Below are experts of layer 6 (counted from 0) of a mixture-of-experts language model. Rows are named router (the router's row for the expert), down (a neuron's output weights, with its number) and show model dimensions 0-111. Each number is 128 + 32 x the weight over its row's rms, rounded and kept within 0 to 255. Numbers have three digits each.
Before each expert's rows: a language model's description of what the expert responds to. This comes from a sample of Wikipedia text that the model never trained on.

# expert 27
Description: Word-initial pieces starting with d, f, b or st, often capital D in song titles, such as Down, Day, destroyed, focus.
router:189080172134110124116059094088137138174102096096136158185143124139153113097161114135081079118106132115110120179070167075088124132133134172168210120132172119058071130059157042128121094115114119138106141133161066140144139220154134191114079168143117106102095166081107095092143122179118124136106111141133177167171143150145150127124136120114
down1:167138102132077092121166189165112100135157090060085172102150149048115141027125077114138157093074173094150075108117120128084091145142106128127079103131103151129120115124129118160085149107154114160069135124117084133198134120131164128117135156094126096145172116099167098134140029120147108040151117141115147161155125113129045090197152122158
down2:187152115176128164120120089108137154174146160216152129157116108145128127089061195167174123123129123161124106145131061149136193096077120168171106129139126054108159070125140112089138137165115141113156141099174139161127116153135111121110133161057127146120121133090148200142143145090122123137149108124097126111089158182152150137053170137202
down3:118104126080091110080078094150143129188134069106133102132151164100088130150066090141103109084129120183089118150162147131157131116107198155117074117161117127099109116127076131068096162080126110089120146179162107121146137203110125161158131157116209110164132162110112067150111134121144133109108164096129173097136091146118137096162170175111
down4:167086130142136104079112051128069170121142125107144041128125075148124142120077086131123155087187148128099082100192174115144132126188140098142138095137090133144098139162163188173110146099138142121108111143181122078155154149152134120150100153180129094125124161096140125143115150097128107173134130175129088108112150157102051163163073150109
down5:135128145159136166080158091186144152183068139179129144110196124151125109103130130090139130164127143130158138108169072041136135155129092113117194062113166114144126157146157116119151066083126144163096117135123072160155158112124109106126099047134105129092158129130122060162159112094116123133161147096118129137115098106168095119108169195113
down6:087100072136125108213098145120087134089053141166188201138112172136141138151163098120149109141139112093093116092121113191126095145151058171123148138153129151088149112127147133090082067039090197079105121128145135137165109097113089150157123176119117161145129161180135183122141151155127088124166108133089093178115200093130091119179095161099
down7:116174138118186130124042132073130053114143144130139074099132153165087094127111095169087102085067183089104104153138231106110107134152109142180110136184173171145115147084150153134174132102069089136092124091125047141139150139137128115131126143114101161190130141108107173153188117119150096121128166123181160164051113101138136165083114104118
down8:152081127108143180150127167128121050107183119084124115109070124126088148159104071090121118092147139188164113149141103138175119133145179122113096112170126128156100136164120138128107121098128183138119165111193139182169170100128144126067101111092084142138156188097185140127190127108108073085159160166102153185148138103076175109184084138135
down9:154107127077161120144098160090102144094141163130127122191132143174149108143164111096077080126122126136123152166074175095138138163157073137151101094116178123058125123110105152157116147110152127128142064150145104164129181102211101106158100130189169199173115152155146114181142160174142115099132120114133150074122110110118131131207124166138
down10:137098145082151125139089118147143081127157135115091088120141136151123157145127142144182142125205108062111139071184160150171108118171177137135160156170154171145067101117112093131096093194122152136136141110103112089088119163176131141221174091100081109109108155143156133132132145144075133165043122131128140216097090172085126149054137089115
down11:128102113185165096057135128148122075119154142145091104184156114093155147192150167194124133173181149152160160141165141091133162126174138131189172175111107114129203135118121082119115064118089120143150120134095100132124059117129154071121124189119125138116079173206126107104112086155098087093146100116108133072116170135086110116193118096132
down12:119134155132116162130154116135151134136110139077123208105203121106074166160146089080152137126181170141103135133111096166144091093106060052119136134194173160065164158123111079034102103143078139074081115154149112074088108082127111098137141097140160101171170147155152138197199131120126113124126181091107159137095047147130077116130166142133
down13:117118118104115125160181162122154128129117120115074168146061118123157169114101136056135111115109133115064140089093122113139113125157111117136106146097085096131108166187128134139154126090094123144110157074090162127128139112138082124132174169145161167161164119135146139150193113133155184189061165113142141136096126112091138100130109194154
down14:126118094183153101078146159176174150080130165155089088137134064103097138100063178132157070144089130170105108109127122141111096053194128131096088119112062138143108188123144097139058128156084164142132118179108163134139138155145108122102121161131082109144082130122111132203145047092090168134090082121093172167137136112097135153088141050121
down15:113099149138117156094104150137101089155129118124104126146106120082091142115123156156115090160113146136164049226151137089083129150090129125093114210164128148136168152080164143142129118123094133115141115125078142063089155121158147150137052101131173090102158135123102161121107178083092142123124076109197127169121153127128176072078158115120
down16:163097182096114179061165126058063199081111144118081111089089156130145129079119099146147124149110151116118111130141124096153126097194125139151136149142156133089150088156158153185097144079089124191115090106096113127088175131095121097090146134156105096100167147090146102122098105095108146133140093108222147119148131172065123155090122175095
down17:134059078105093137121080130144109133109115135115141154194151120149144078177046111080112157128130153134129174081095121102189143162111103154113113144153075118127086134084125121119071155130052143193149154186093154096132119084097145191117117127140151073126109114077147094150188123087150144130152125108160156125143155062115118162096105125178
down18:117142076172169116131111097138043118146124079150171061105084135108098156134144074094091169112112147149133152147123073110193066104108113170103200123120106140182165126101103156090152026176108182106090169145159121109079138140095136200066093116150119140107078166133109095129136187064146091151143090082177141107116128176138138162116113143140
down19:133143171081134091125151095148117150066160133077148075127177103122074150100099122164144114074119161139136143132192119118065126137141101145132119132147154178096102103129153149130149093123089106163117117124155185127059165168163158128121070148083156132083118160135161095165223130115141126121100126088123179189140108119142164150170157151134
down20:097089105068153133156169158027101157093169092129139151156080149081138097190103141180119128116068124159140086062113102136096151138095105084152150115131173117094076139157116091157107171149146137149138152120139165174094143078160113137159146162132105063168093176085109108185143112084199140120119185108146156114102164141105173085146098111125
down21:129132162137070163128132181108155091122098091135118152144099099102194141118082119147113149108106141189123111217123100089143106085165180079136103160189102163150095138109202104159199146163115155125230150099126139144153140108167155123090149090113184153166171117134097155149124087113131123141114162081099101099175116147123112117114164134083
down22:097077107154132124189119154101143170109098201131133072126124141103102174155101106124135154118148097121114147118086111066137097154115108119148101161095101195116149101129138209120208129120135137081137118105131105065136167086142155120161145101118075136108112183143142140126178135092144170188159146154166157130205118082091068138150194136155
down23:079126121150204131081122143091137068150152136129122134130096136054113086129126098079154152088164133113106109107084144140138121077140152180126152111134122181087171132101157144171126109204090119151114127119113101123077148113081114125152164151119110093046173064143081104051135128146169145145171130194104141139121123105129129117104104135089
down24:148115181102100078212133123129111126163131164109123182108098113119114080152137149156154121149106147150109088165088108127149157098071139111187206128104099145159140083069145139162100121132172162156142151141138086135117173142132142172093103154082110082091167132173153139141137104095110098186118181143091122128094105193153215091113165127091
down25:101122132183159093130073180097203108142123163145154117133156147069141166147129177130101147158109111067151121097082087146126113148138095106163168156166085115182111177109137136154133144163185107135138072164144154117151134143140132112081104148121112118138111152080114115170098143186095087113115095141116155122140181180130143171109131189131
down26:157152151090180087093144179103146105156142100121149079076132094111171100128158089122152123123135101110155145132119107084144084125089148084113115110179122133123180123096135149108067107117131180108178098150129157119136158095106173119152206128076056202147078156118128117163116101170130087063175175109143106126080144127093130076131165183109
down27:137127163052120156148108113055181145153189160196114125162107085127081107083113045147104132081171132161095127168116118110118173118147157099135094187148173089181156160134058088179091122126126190130133207125138133137149148097107129161071130118110154144127143118164106123121150153131131122140129110152122108156106176142172147164151141141115